From a checkpoint of a small mixture-of-experts model trained on Wikipedia: 4.54M parameters, 6995 steps.
Below are experts of layer 3 (counted from 0) of a mixture-of-experts language model. Rows are named router (the router's row for the expert), gate (a neuron's input weights, with its number), up (a neuron's input weights, with its number), down (a neuron's output weights, with its number) and show model dimensions 0-127. Each number is 500 + 25 x the weight over its row's rms, rounded and kept within 0 to 999. Numbers have three digits each.
Before each expert's rows: "comes before" lists some tokens at least twice as common just after its tokens as in all text; "comes after" lists some tokens at least twice as common just before its tokens as in all text. This comes from a sample of Wikipedia text that the model never trained on. Tokens count by the router's weight.

# expert 12
comes before: " |", "–", ".", ")", "0", ";"
comes after: " ", "–", "2", ".", "1", "0"
router:498507499477495511502492527507501518508544481536537518495495498536539503509459441460500469484528445487528524535466530470496539510515462492500490524481484482471541554513492474521508534478515482445539507519461507495526469489535492518494438499521527524498454505505511483496503509507506456512507499497466484509497521462497442521525492516465494489501526427483516482503492517484515515495514
gate22:534516525504483499470499520519471550512453513484529500510512503495494475494444508487495473537496482502520478480500469466462567476530493498509482539506495545470492511503524509487496508507496522532516492515510511508537523477519517536509506545516499462545476474509503489505479504501547476508452456537484481482509521471539482503507475526487442463547516459491515530458505493481506545515455
up22:491481555490483482484492528537492540543495494522525492506530483454526500479469459510495481523478478486504500494489482484442531484522486476485512547505493504518488500525503500508539478511493458483517494524523474505505487517483494525548512519501503476510482487512538495508507497497526527503455493518446487483494496455522491488500489482490434455576511482501518518466513524529501523541419
down22:496516442477515548503481481473496486520491480492504490500462506509456520488545498520441502498481513538517519493457530587516500476483527532492523475513484481491500489503485510516512506469494508503477491477498516509481501486493471481504524501481536512516509499518460529494433521479536444472543497530519506491457432511482513481554459488509523506511494509497464516497514513477463518502472
gate23:481468480495482519482469472496476540513498494499508539557548496474511519492449495503518476546529506501517485532502511470496480520489495550527512538481477513516494525527517472495538461514505496500486478497492460511484546480508518474516513509444509457455495435535475467500543529498508491545505509504460513489521526487491520518562458495489488525502481504488494484544500551496480492491495
up23:511494479483514527525486514491487492467468519497498475476506537552495476504505509501475493523547536516471504493488504440514460529486463521486520461405500461500573541528503479515499514497498503514490474487477472520500486505500524501472520542468516495456490497477496521530512518504468522480532492508480486509475473497543499496508501514486530498529470524482516439502494538481461485496547
down23:499484504478510538515483533489490517511533483526464460497529513484522495514467477549511442463461509489485513524468510506503528526503482449549489507480494487464488490508501510451487482507504520521480499526532487454483482442493493487497485506499480476503470483494461465541481510469505501554506473479471495489506480447460521482475485495492501465492571476503526484484509473527553515516468
gate24:519473544484490498547458537501488515462468467446523498502516487490472500488456444523490532518500546484508499507517529543510478485509512498531487537490486496514528494511517505501496502507512525495496503491533484463561537502514510513490520481553522472474513461479498503464524498568529489520552461502465488478516473481526514516458490537487504523498524523454480526511490476523513479471499
up24:530515509497474554535556533535483517501540511509451520488539533474513483504443482503506521506502481504518465518464494500493521559504483525478522494464461505460501507543477494535518520489472462513480511515469482532481476468478471535466482486463475505511493521507504473531519508507486489487442504537486520526489498498513532476496518490502456489547464517474481483500480477457472484518506
down24:532537504504500506496543510496458523505477476493484505511481502515482516517492549449492494454514497489472495511559502536507536506516491515443515488501508499477543469509464498516521495455515464547520532471503508536463482500531507486468511467517527484524514529483523488545504479527521450447462503478511514478466494530519511467500516503527516492492519450543544481474530494463494502482514
gate25:486499477484498455533558464492521475467486501508475505487464511461482469490505519509492507508504491558469501494502469497483520526512480485510513487529439477476503460459477464515462472497435485519485510479486448529539494533443499482503487501503486489524513529508525497535537502502508486499510472494515493477492530481532513497556514514538491512501470471489475453555501497518509468471472
up25:455511495490475485546476479494489510510445468493485518473482522480490497541474520486500480486492527507499514522499511463534484473526460472537510507513518523497511526502519523479539503501452466488487453497486507495463491559502489499487510482491546547491545476497467483487536495448536495479488504510489428507505493436526455510503486491462494499486525456517493526505498553465504499503511
down25:492505496515482507543439495486503451500490525499501509496457524486472509511494478499528497513515508538502509506471504527445516491496499529494484513496504503493457496524534483531478455434529461446473471487460445466546509549463506494506465544509487527481502497517500485497503506499505495500532485477501463488512525529456505485510496482494535552521508487494525519424511480496482528510476
gate26:497450489450520504493451490469532489450530447550497530530484480505491486509504471540512531519467505504528512486524492480507499510472477476514502512533474495494474509472503502506537521500503524504495507504496471481496483530482463509458495483540546526503457508524460485508532494539445497462523487541487521485471502490482481514443516522441514506528498476478524535487523479460516485489529
up26:496504459557486494480490493479451527506500455490502529477476507503477448497516489530507518481500494509563496518499515493504501486517496454518525528484503529486469529448479461503512556481475513460498481487473462515438493509505484487456525523503521468507489460506492457447496505475481476509516521520515484457475533528467507489458513498502458534481540467470510506482510476511494514492472
down26:489497496511493525514520511517468463496482509540498466508507466464498500476498506476531488474519533527465528523522514463506485535528531442528518484477536516496523497464510495504481480524486480504516577499501477509517539485501538497479507532518513484504483495479513484461485484512424526491513558486514521479504500503474497499448536468521505515501478476488485552464561488452521519490505
gate27:495534499514518458483506498488492511484481494524493506494506525489475506464543481506505443504516470484478497456448483502447491486477484487502500547517500501479477466483469522547552477477490528511515518504542493511473499477488536504537551502508503519495559544559539512472481489536519502496477511523468530472502511511499482478526557510506476513520484492511547513525525534485497503554518
up27:505450519512484504507498473487548485484473512496494494497469486504486532465502496491535484511474498530500480430483517512511523504519512515493538478485419483504515537507531506546469511481471505483480512482536514541515467535509483526528490510496523519552495516540505513481518483529518499509473463475543482490453482499512542480547468502482541520492528536488507500504476530569515489484491
down27:527505473516476494473469441534450512542471513480517504532491494515496486454497495492512459498495491486488504467525450508462524484477537488513498469483479493534469491505480502469473469452475540486515555534484518506511511536487482481520480517457515541521478527490538478483528492459460500500527485466509476496481464482514477516468526549496462481503482501524481505456481499482511535513468

# expert 15
comes before: " ", "\n", " —", " N", " P", ":"
comes after: "\n", ")", "0", "3", "4", "%"
router:495511512468462502460516516503503523489522513508522538494480495493482540493458514466506531521525495533515491533539474511534483471529501537526468520488527486492552454449487528557502461500480485529486522472524465510528534447479511526497512511462503529505465511518450506441513484502556499499511470517516490504504480479508517523525503476478519498506526471517466489497473559513479512514498
gate5:493498504462497531483513475470498459521513496504491500529549562497545445447471496505510499486533529520502526513465478526475524516534513461519467476506476536495467521476482491464532523495513496506520471462470503503468550500470483449482501506525511474516488540480542507512494494495512468541511475487569461499529499485492515469518501516488492473520510518490469505524473455494507511515474
up5:495506509502478501500511511488479530545510500518510491481488503531459496487504522471527444491447472490519525445513504514499484526502515496502495466462491469498497497562483476525491523477536524494463506478527492564527466491507525490446499466505524508512521496493490512481500506522494488460504453487515534485507512477489509543487539546508507520512479515510494482509512406459546496466477
down5:477526477547490512489513504519488530514476547492479483491511486507527510513490500495497517483492521478452536464497467520473491493479468504456493542487495505493484531508506507539532509514524532546514476513496535497493516498495531539553496498507476403471441504523507507516532540495530487515483462471525460522493515506535493489441504543510540477500493477514488507471517494471513526530516
gate6:505488483476500553472516484507522470514528547469463493536493531477505525561476500482519523493486528493520457479498527485502528487518511554523444539528531523506497475501482488550475461483483486503490534504532522452537463506488470532515522490551494493482521495508506513507491514468506550487443472483464493479470466491485479517513506511490474493543522503530500520481493484520536515475492
up6:509528469512506505491508496536531532517474466489524500490502544486458500497524543483514501484495530497493510472478475506507480464522496515558499515529474515517496457465481475506553507510523508521479523517470463497480533434461456527501515507534499496527473508498511472502498536446507527503504543521461541538489493540484517488477485471512500472498503481556503471491551493559493489513504
down6:479469501511520512447453487491482501487503492480451467438514502541539512476519563537500519518486502520527562503492485509478481523478500533484494471492520485496476519498477515526522511514531511516535502514504492534497489481472469463464517462485504475468444496499490506530468460504498503484505524544513523444488439538472463485529500510512500462493508459509498473486491489490528493506484
gate7:487498533569511471526466485487483488499446448475526507497504521461530512495524541498465520485474506516486509458520493530486530545497471477543540510515485453507512560463481487436498521481480500521519470481485509538499462511509494494453513477518472474531517499486480513478464486474522472504501470534515514525507514478496499467513508478523476471506521491521516477490552517494486468485488
up7:522488481516553517475491504544514530491517513487520510469501512526489481470512479475489475471462489495527485489495489499439447482533495485480499476469471503469492537519509449520494507473509509515530467484487508472529491507525564562477532485482492475481455508516537459493496529485516465465543499538520484498537494525520460480509487520519484497458469551484495491475485492488535505532487
down7:494480508494465507458506495474460490479485501535490477532524497529502474465487478481505512541555469511476526551574500513515486493497529476513467496480518497513528498492514501529544496485493493472487514469530522504534509468509453517471519533482479487455482512540504497510545511505524477484532553494517536563522469536495503480542501497452513536495486486478516511512499537496500523463528
gate8:506513499463509514521474509511506491493510504462505475519523525531493492466540482479513522471512512432519550429527462458511498465481572491476518522469496478498499493490527506509483479488504513461546512451504454499552478525502479483472490495473494485485472487478526470520490535523487474483515471535542472500508524527513511446486468521484499464501516503504506543520517511476501481490512
up8:512511525542482480506525508516480531521537485539477467481501509478493510543501490508497507511492517479546502553483532456486484535461522486508471528517473547472480484488497509527462489587522516521499508474528528470458509473529487510494447494507482480488488565489481492542528477493502458474468504519494515504502478525485467489533501549469467503512467516520505519508496526475480508508507
down8:505505521518522430510497449498473476478510507493494482507491520532473507463480496490487474508510518547528481495533495492466521522531498492502496465472469517554490476471515486474517493539504489521546498495530470489520494518512446490518485508535491534501494509451504530499449466529490556479501494505462466539531471468521492549478492519512533495514536496494510512540498489518476443508544
gate9:505484477489481488487485507519517504493481497461482503507482515539482478494530539494472487550460530529467486456540506480463498482524480457500510491492464484504527482504481507508453498516534528511486498528482498473536539451500518496521498477528509476487491480507505527485563532498570531520489501496490498514471486530524453566523526549483518528524472507519502505514527518485454492462469
up9:497536495486450489487504515509506504512459514534461494483515490487487480482551504469525507458532476535505485480466519494486556491497491543475534480489494528487497494537546553505520516511471520462535515476449433494484502511489518506498479489514501516497486489492508469501508496490507502501462524560518477504471504526501509522471532478543483554471526498478485513481529471505557449485511
down9:504502537457535488499494525472466485501472496490487519502531501503553470501503512469466481486488515485530507514496525522471480536476488469473481492515495510510499484495494477510461543539491532505522478509491468485427501449523484482473479455477505546509506514506489463505512536483530513485489467525503571523507536479468503486527514503503501473564504503506549520443514501507536483516464
gate10:475519477479536468497439505523521491514505511564484503515525532476521500519478480522526555515485537509531465512494504528524492509492449515482478528481524514501460518512530537462519499515460493480512532488496530473504512479505494505500451520533503459475472458512531510462517546522495485459532489546501482507503477466463528528471482504469493486541484477540507523494506487518512543501494
up10:517511493473459497523478518504503533495471505509466509510493495515492503495497511556518516477511487551511559496480464485536535502570465513543511498510468491449483517514512501516518483527538484510459498525524510519461502521480465483455493485462538491504496525513527496535475460466440494509451554510492539515491511530490508473509518530497511507505509536508491467544464500506473488503485
down10:492465508453494497549511500516486498468483476440543515483496484492497529502535535485520544510489488472497475476547508475510469535513442488505500464461522503467492504489513507548457523475499465489468492510502480488495498509483529473489447489484519482485514531498453475498473471485476498537439493519525494524456510486481462497516487480512492516472541488492504489552476528454522511501512

# expert 5
comes before: "-", "|", "s", "A", "S", "R"
comes after: "2", " |", "\n\n", ")", "1", "=="
router:488543514468499477548507504535493487530486540499502533522505514473527471520540524506505454493492454539482505494499495457519521476501503470509481480492506495497445530524454504502499482530574466529501544508527511496488522512528491502520471525480504538516471501489496495517551510466505534545517503501511551484482528470530467536515497458479530446489505474516486510494491496499479468509542
gate5:486514530507498530474529464505464448486474528501469485472533505517539508534470493510500516515520517480510479448542476517469519473544500508499496513493519486531536509503499462457542490547518455516534465524482471511526492471455499526492481515502520484454543522512510502496495499537520456472481492518472496492487530520496519538455528505509526494484521465492513485509505566460476489483475
up5:559486483512464506517491541521489516518525471507481518475534498486476466515476505482486502517460496513501507553499510483525501517505438485480459515513525518490518486509489501532502514544499519462514502466456491488483465515503522526507520482507531486495475474520490476490539491513473544472549511493493490449505484480518485488515490519461451438522526520513460528433465468481500493545512
down5:495490531512490532472500520497513493494493487505486443502503531495495501466511504474457505505499474552525517496488533490530503476482522485468484493479497519486488485478498491574484490475456477495479464480483480477519477478503484511466503550510484515488485536515518467505510472466513513462510463531532481473545458494494491436487524466481542512495545456476527441460533516508512518480535
gate6:509515498476480536542505489523473490519535473525481507502469498504476447527482481499508490473520535474516495525512518468543489488480512522557499517512494554521469506481506481532543466480546526513488441552509569484502504549492496478465512495489486470536495535453488487560511493519499475464491530527528533508493496528487500493511500519503501468453486489492503516483477498502503544503488
up6:518500499499514510505513495556462463468478507499489448482517461527527493478519505503509522506501464503521496492502521517463494476512503453489458561496536481446482481524502514470526495509516476499542497532501512468477483535493527522540496503484503498446542475465477493491505530510491475554503536509468492502496517464491525492490490528536510500488469478475509522481404511482491499479533
down6:520476516541501509556512519481475502542491451492506489495493474497556479485491510546474430545483535533529480477472497517493540531475506499455519520498517510509481502519513482489507477549487501482530499497454478534494479478508521507510506492490451493482518495476457497533516540503470483509495549518506501483532459467492472527502541488453496464482493484480499456513542509483499493468517
gate7:513496488467510517483530516510513512451511473492532531501463491475552539485507477520533553467547497482490477520522492489488490523477467527506555524500487485512481525530528502499525501520526506503520478501522503497490504517489496488477470512517534448486553523482507505503500450500453520515512463510491488498483544513522484487509442471503493468551497440510515532490499531477459495528558
up7:491494528535491528529510485506461474504516542488455458499515515544483507475534485491470489485494506487503516468478532510491493480459517488529472438460535451474601483452487502499469492516464474489515471494487506506528514522510528505510509493486485493473515523506498511479492476465548476519480474497529515516506509509500522516531541495528472499491491490496500499529438471504536484470473
down7:486515477484489520486476523478487466520558506466497553512514507470511489476494529527484482490479515484485481493412547523506499461488485492492509486510511500509506519514503474559426500475509500521511492510472496504520462512509485500498476461490487531518531499516477505549525546495478478500512530465517474509474518432466496539509524494505487488468463527472506498488481466466524479536479
gate8:465511527443509489509514461524520461516499471499519498553444543530547524498480472513490543480523497486526498511531514496481497487471517443505497504484447511512457529526490514501494475512504475503500463492468464503501509495524493506483489489511445520503463529473490490537481468482478559490520507494483495534483505526514529484489481494524534510551492501510520517497548547496480464544515
up8:511544532445522473458528495459468503478500468503466467492496503438499486502499431549490528550480494511496499518493496497497536517476519492466521464453496499509497495510508544510514523478477540443518489474488463490521474475485509493506451501501524484492495498466521493550520493469465486511520515476484505505535528506511473539493475511521504482535485496483533508492526521491559512518474
down8:472548510525477500471510484529489530528494487534541507484540491524476511474469450517503480462501482506524498523510476453540492492497485533499524478520468515457482474472431479515480526501537457531543502523520548493484488527528510485503498513516498531533488485488530547493476457480482479522500502511505487484479526533472510495466483513469475487495542504442506477500502515484466506451517
gate9:541522515546482517517524492510507505512479494491449523500520497492506509523510499511501516510499514489547470507483456505518530513517463478482504505532506440515469526467482478483463506552493540514488506452539501498561522542518495471486500521483551525500475544516489493491523466503527501511471513490532507495460497480481559462502505521532505476540457523496475484469452477472479523487527
up9:499451483487494489477497510458525498553546451559540492511459490520478508467491507477479471506508495484511505480509496489525504510484478495468507543516528469528495484477465483492514477520545557491461474514525503492496496499533509440502453481520521534472486502489474479515482516485533504503517542523513481535493469494510489472540491474513530534523474475545492471529459508508479489469540
down9:535510469529523514500521456502517482518496462490550473495533490484476479492489461482502480520529457516532525504495483529525495536465471547525500472449443512517494517482466495540458486475482492462513482505508530538503520456512501503538540483503525547520506491490495501517502501510513429445499513470497550484497470501502474505505502509433515504497493521505492507499462489486481468501519
gate10:540525538461451509522502508509545491491535499495472518519502495504485466503466502492511477512500443531512528498512514505474511487528506501466472514479492504505523455530467504521487560474495521476510512508536465513500520499468439488495497544486527461489494531486498496490518530508488491484493484557475498471515534487514481501434463470499516494510517554483527488475455530507493478476438
up10:495489439532499495478515539510484491504507534542538488502478499533454535514480532478461557498489479517545499465519534470503469483482539506535498495509506507518473461498486505446490518514506533475551564453506546476529509492548508522475459500501494529491494524514479534484479483466518493521493461485503476515528479526484548496507505496483490474511488518516500528474493477480467505495515
down10:479489518510469502510446537482490470475440473485521543491503544519474511495456461520522524511523471521516466487531504495488507492517488520505479476490517473493524499494493535529541514500489484505499464472495535510534510518463513505449475487493480477500509489482510481488549468496504496544498522567512524462499520489505526491494532515480455522489533494507534542546459476524548490452506

# expert 4
comes before: "1", "2", " |", "3", "0", "4"
comes after: " ", " |", "1", "|", " (", "–"
router:459493527503515520509445475454534517512518496533487487501506489549509494496483485480464436479497506509487489485479551477474513512458482468508480524485470505498477498472447499428542516493514478467473525495506515522522509514514541553503473529496469529495515522516475460509460511481522499470499507457530526494508531521513514513529516482491490531527562490497513518536505492513475540492503
gate7:506514480482446480495539509506481488508498520559487485525528471499499474496498526472508500457463496485508522501501521470478537455477509443488507549523508499490437510550501477540446509500476521510498494503484512483474482452513482556481483533499503522467499440497483492504528483491481468471493503481522499494507530495511538497534462495478488483546460488487457480527517483470470505487481
up7:511503471494476506513531516513534515487489505512487485431500473466495466472555475524486484457469483466471477504488545517478527505509466481471543536482512456464534461517536502507476478496516506465516488507489492511495474523513531535452504521523493518471507497524486507447519524472497497472483515493534529543526476479546532550524495485475516497524446495488506500502481541487478495486519
down7:510501529542491467499459513488526487466503507529501522469493494505479479478510486520533493482483495483507491559476501512487475469495494501503480549491522434479480489477527448487523556469507452533498465483518500468524492514519540546522494513475494474522549531495466491507500464549514493470507496515505511525479505527474562566479530482500504509516496476528501459515531492517493467504494
gate8:499479473514493514470519431485512511504574501518493501503515486499542500510502503486500494499479490488476505438487474490482525495504512492468524481492520534545531563483489447490493520486525527497484444476476529524538484498519484498447509533505508528460523462518509517476494503484520485460478503486484518509510459477480527471498497496456511496503489511473565505499511512493477555551516
up8:507509502524476481444536432476517521436490517508473465484505461502446536469527512521486533510504505498504487500484453472490506516481516515480523493473492485508474467487490512513481472478506571463534477490511499533517487494563456518492470497486509540507481473514483495540508486548500496477538448517493491469478519474476520541465481502529496514495512519528520513516507508506511496463503
down8:502510493513509509526482486489513494478501535510504538505482546462463525484533474501487453482514475518492441472495482497564428496480480466507516465471516479490493490550517486491507495484531527449479497485511501489507544523543537486493531465451539501510509503514475518507518493528501487511491502528552541485482508519526503514513520558485524515520511541513511532497498538487542475473499
gate9:502539486512469460477511517479472486527479495540501476484517498506485524494536465481504511484573519501490520513509480533513480474494495475490552462478483493478539456508440483491477474500528509493521483478466461546497501533528490486512489495536498498526517492522500480467534495485459549505497480498510536464528498513539546521498514530481498484534498487458496488509469505528532491425507
up9:505482488493482513475500556512484499481511519543524542507516503488526484520473496442505484493501569500485507525528490532549491515551513474529532486507495505521494492494473511494503488511462466552522506470490499488477512483486520521444521481526504496468511521531514535489488487441515461472535503516492505508541482519512490467524452498501510500508516478519461525481524464417484497515473
down9:513476505518497514517475480505504483526475512533496508457485457471482494496527488515547534488507499526476550554527500529501474451523486538491530547492492510480433551491499493487513424511488474512532543501517498500514480477493491494491513507475468471534497494499481519527557489533501515496520519481517532478506437487506514505511487495507484523504509500535502476478473470446486465487533
gate10:520533515472500503487477481485565495497506494493471496509469493518484528492502472486512509554514520544481528496519492498499474500500544520484501454479504524545512510474533500534489492491533514479457512510542509507433536511484462477498498549489517523434523502505498549468513523517472480453514503505466524484476446476472491493531461481490523514518447479507542498520478498527523509508503
up10:547493463500526494525497521485536513474532479569491477475469489517449554502476487494516511518555465514522473496544456471503484483509498557495536451489499513575511498498509516508513472487523539535510473483481517502472500514511516466517515528507499520466517489484501514496534498505486490510518498513478486515495472498501450506561488508526564522512503490469515493533524501479485503508513
down10:501484513519515490530483531513487541467488460548483465401473515496492503480486468518513511462494478511547510531533466472529538502517486500470491487491488456523499470504491516497486501488504483523511516480503523495527514520463521488502510492509536435523511542521532495494506459485503501506504514526461471532471492527539489520521470515488502527483551466520501506534495504543482474471536
gate11:498515452498467495462474520527494521529513494501496471455499506541473484537516480528505495543559481520503499482521531535467503473510512493535522529486492516489501504488531507508527477475522473487478524521499511509519462533462498492532512566518495493487516554451505491476513503478514496519517474519494486522470575526472514510478546477521489491483497532529519515496454542517454525522483
up11:489488484501511531489531457486516501482489501524511512467537453506488480524511487513541534507464469516510506482461500476532491536495499544527506499492495467503507505504517511526510521462488519537461536535511520468468468505525472492499451534525512474553464468509528516511495516508481452489436566518484549494473489521475493480495511523505468450507473483552504531507511488518502494486475
down11:504493513524500536501471493464558456490481501511496507536477480519491505516511499484499482477503489507536530422514514504522516559498470508540513469532500497504506496524470501517530471505448502526558503532515474513507542500464479500498468515506504485465516490504515535517510525502477484488441557527481512499475513527497495460528514491525468455539482528516502510539496454491485464466510
gate12:466477515507507499515491516543514527483487485518492503494524492518524529503480495504491487542503541495509530513501501538501496464486543481544488507509496501521482404493504548486508495525514520509536500468535513506516524473481505516486506539480486532466491443488504495514466494553452494521493545495464494490469474534509476495510466519500484524531511470453557483476520441462493498519506
up12:517513503472487540513497489470488503485510504506545512512514509546477497504517508467501451498509506517485475449504520468530477490507544492528536523490521544508506499546487512500511513544497479495478495467480467469492499489515480499482514514536484487513543547442533509471535478479517510480502481526555498516479473522496471492465505488493541575477507448483444538489524531520485496506473
down12:512506512536506504526470469472441476484495489538474495517467447538476507502532508470545499512467532486528509506481496482513507466489533539532525517510531480490498524488486494507482485471522502487477515479540477527505522483486536480490529501470502481494523465508477472510554470524483466535513511504496468572521461488478502467545496471502489537517540467488489520463507487503438518490514

# expert 2
comes before: " the", " a", " his", " an", " f", " its"
comes after: ",", "ed", "ing", "s", "ation", "ated"
router:517506488527479514519522492472515495517518510498503477500454516528488490508474498468561516490545520508452507478571470519450479494540509486492506541470465508483489472512503497510519510471490565535575494484479526497500528495494473519500516467486491491509518503537520421531496473502517504478475505501477505510506483546486436476469475508481491491495509472513489477506541491512511469499503
gate12:485540494492474510484502521494467464519515475522508481508520517494557491500476536498513527497507481497477448501540495497521551501536454503509510470485498522457520509529530456487560490502500529523492504550487499508472500510505498491522488530478535521529484522480497531475499484507531492488490496535511511525475464543496556498496490478477505496497524468511533530547513477495436521531572
up12:466500477494495476538482470484499529497481516498541549486517500519460500540538494478466497460491495537536492516443514528484474484451527483500503467538507484545488490485475485495456509487499485486474484481504474533500508511487495481512492442461494509478507459521500508486516489492484526545554509465509495451563487475475501492494500515561493500512458540495487492474494520509532485464472
down12:475535505482525464456496508530512492501539494535503516489543518437450488513532564562510488495547508490488507497501550502500513486499483476464553543499476505468489475503552469483510466486500476502487490517484463491457517542504476518497459488478543494514494484472493500536493527492505476536521489488508479467502491491520491503520533483473476477500485516532463523476473516510497523470462
gate13:497476508492488478499486504477506496483486484486512479510510520456540471470451477530533470521513468482482503497524502520491512528512493514468544486457527503545513506510550531518506513518521508565501534516532474528491497503512484520497460555483523504469499525513473547489521512524447547502503459531453520469531492496478454504532485485512534506536508480511498487523544482460460527506498
up13:498495501478505512473496492514450533494509457481506533496460490544499489452535475531488490494492469508499486459510458498484486506518498494506520515511535466488506511526483530532476504510463486481492537507468511546489487500529545525501481492488571534493545498483485478518499487505530509458463480471563498519492454451511540541483554499506480503556479518514498488495501489499521467520524
down13:499533474562516509459523453502510522516499541560447528522469458487526483493501486493492476471470493510532518508498472495512451498474520499512469496500492520537500486520506472471477515519520521539494493507574450508544524551521478482518518514518500491490494483518557499500478507502491504516501495490509470550521495518526509525486528508524485524478454499515529483503536517478536468517528
gate14:551511506483488519544532486463502503522513501515544509534497467513491556490491515543467453495458514518517489509527508467470472502475473505502509518526428505511468462499496545529499561509500489495467476505489478482471489494507468510514472470530504492500502498513490518525511542541518524470485487472490494547497485520488509498434530504502484512519520451512511532472522506454498510512455
up14:477501465499516532540470523482537504487454531527492492489565523493494494528527485512539464497519515481531497520487483475448519568466476518505469505465508482486499509518535504489520520505486454492475498498490484479451530545506480459472454507457480494524487535510494506494518515476521499456492464541512494496499460477464497488459471484487455512482470495513511507498521512461517528530516
down14:488514477504529538506537498511489471519498480498523492510517505479472510474506453505500506487479459490481452491504474487471461516486464480519461446502416495492486513521488525522493514479487459514544423476495495457464519511524515492567496485545501497528511488497488492484475503466502513460429507456488508535514524467520493500488498513487502521487488514486498472522492540490491497505473
gate15:521504518503543442513496495494492472506510506522542460478498499537486480498517483506558511484517516492563474487494490562532505475509500490504466516519511520546528520441532505504494473503545535465506502479479515527506468514486516463535476475478528481475512508509526521490529511484475469542525505492507484485509537478493523507549472527454513459490509487495506552523524481466539491476485
up15:529501503518454484504515505483523506475487504473523521488498469544507503535519481516550511528522522506525456465526503510486501486527482536488500507505486476514555533533526457483477474540508453504476532495477459485519491486489525511552498520508535490536462474475496502504469493481545444499483474529507531489502533525481526516517488496495491480549571502496524503507504546484471472530469
down15:500500494482461482455470542481488471517493489513492528545474539498441495496470537528490486514506492487537505507542512499482500458510472483502486497508527499491549489477501572499490519527520496476487472492471509530503454477523482495500487552489494493510506493502517493457494531532473495455520481508507509450535520453509470480486488472440519493444541495552503480479516512522511505499526
gate16:461479515509497492459513475522485496491524505501477503452531473456488469419518482502484451486517512493528464468480469519491517510507505464459516528489496505499516475489484490434502523473449551515497458498522493461503493492523481471488495497500512505498458528487524505467535508518470503457493527462467533507521509525513486477524539543486493520494474492489489519439483515515488530470511
up16:494467516470517494507494500487519484470575539462501496501517503490506504488471491462492482499510514485493512503490518515492506525501485458458490502514542459466503449507488525526577457493466544528517472489528488485519523516509462464487532501491491472531500501517477457477506473485459493500540501512457516489548461462503513541500502529515510525463554503488531499495502533512486520474532
down16:487531505563515484501483492551529540505459491484479489485514488507456506482498468492478509482523513525472490500498517516524539468491482529492512451519451515484512464436529481480485488460511478495534524508476546503482490523486534485536470549496502506539497488541498500524522461503507486523539470523512494497493501520573472494504497476496524521520446521495474495548516479495502520527482
gate17:470531485477527525474494522477511476521545469512540456497512513536513476525450517505507445508519480520434493511522505502512489509495515476471528482463463479527505527485476488530465489451516493479463493503507448503478515482464462525459488565558506505451496531485478519507510516477484496489491486516477490488451516491513477522475479477509495497438475489511498497513505519474498493500481
up17:486513520496440492489522535445526483530548484496500494508553515538507503491479504521535448520500480521457490500507516520460500524486458443500494481484479494500530497459475476507493491474474491455505511511508477506449496472521460521457503530556506485485509510489462488487486494500469495549537540502486535490466521501513487499468521492533473489470454499501458464466498494524516499495510
down17:508479488461490516502490486481539489551479509519488484513479541519529497532494492511522522493481509531501512472502535495421567536471505504494501500499512473531500500525500474482479431482463504517485528470456460479483523474503466519506509514487505515467506515493515502492494526463465538507536563489471489497463517517458497483483506510475501460479492478491473480484511440530512507516542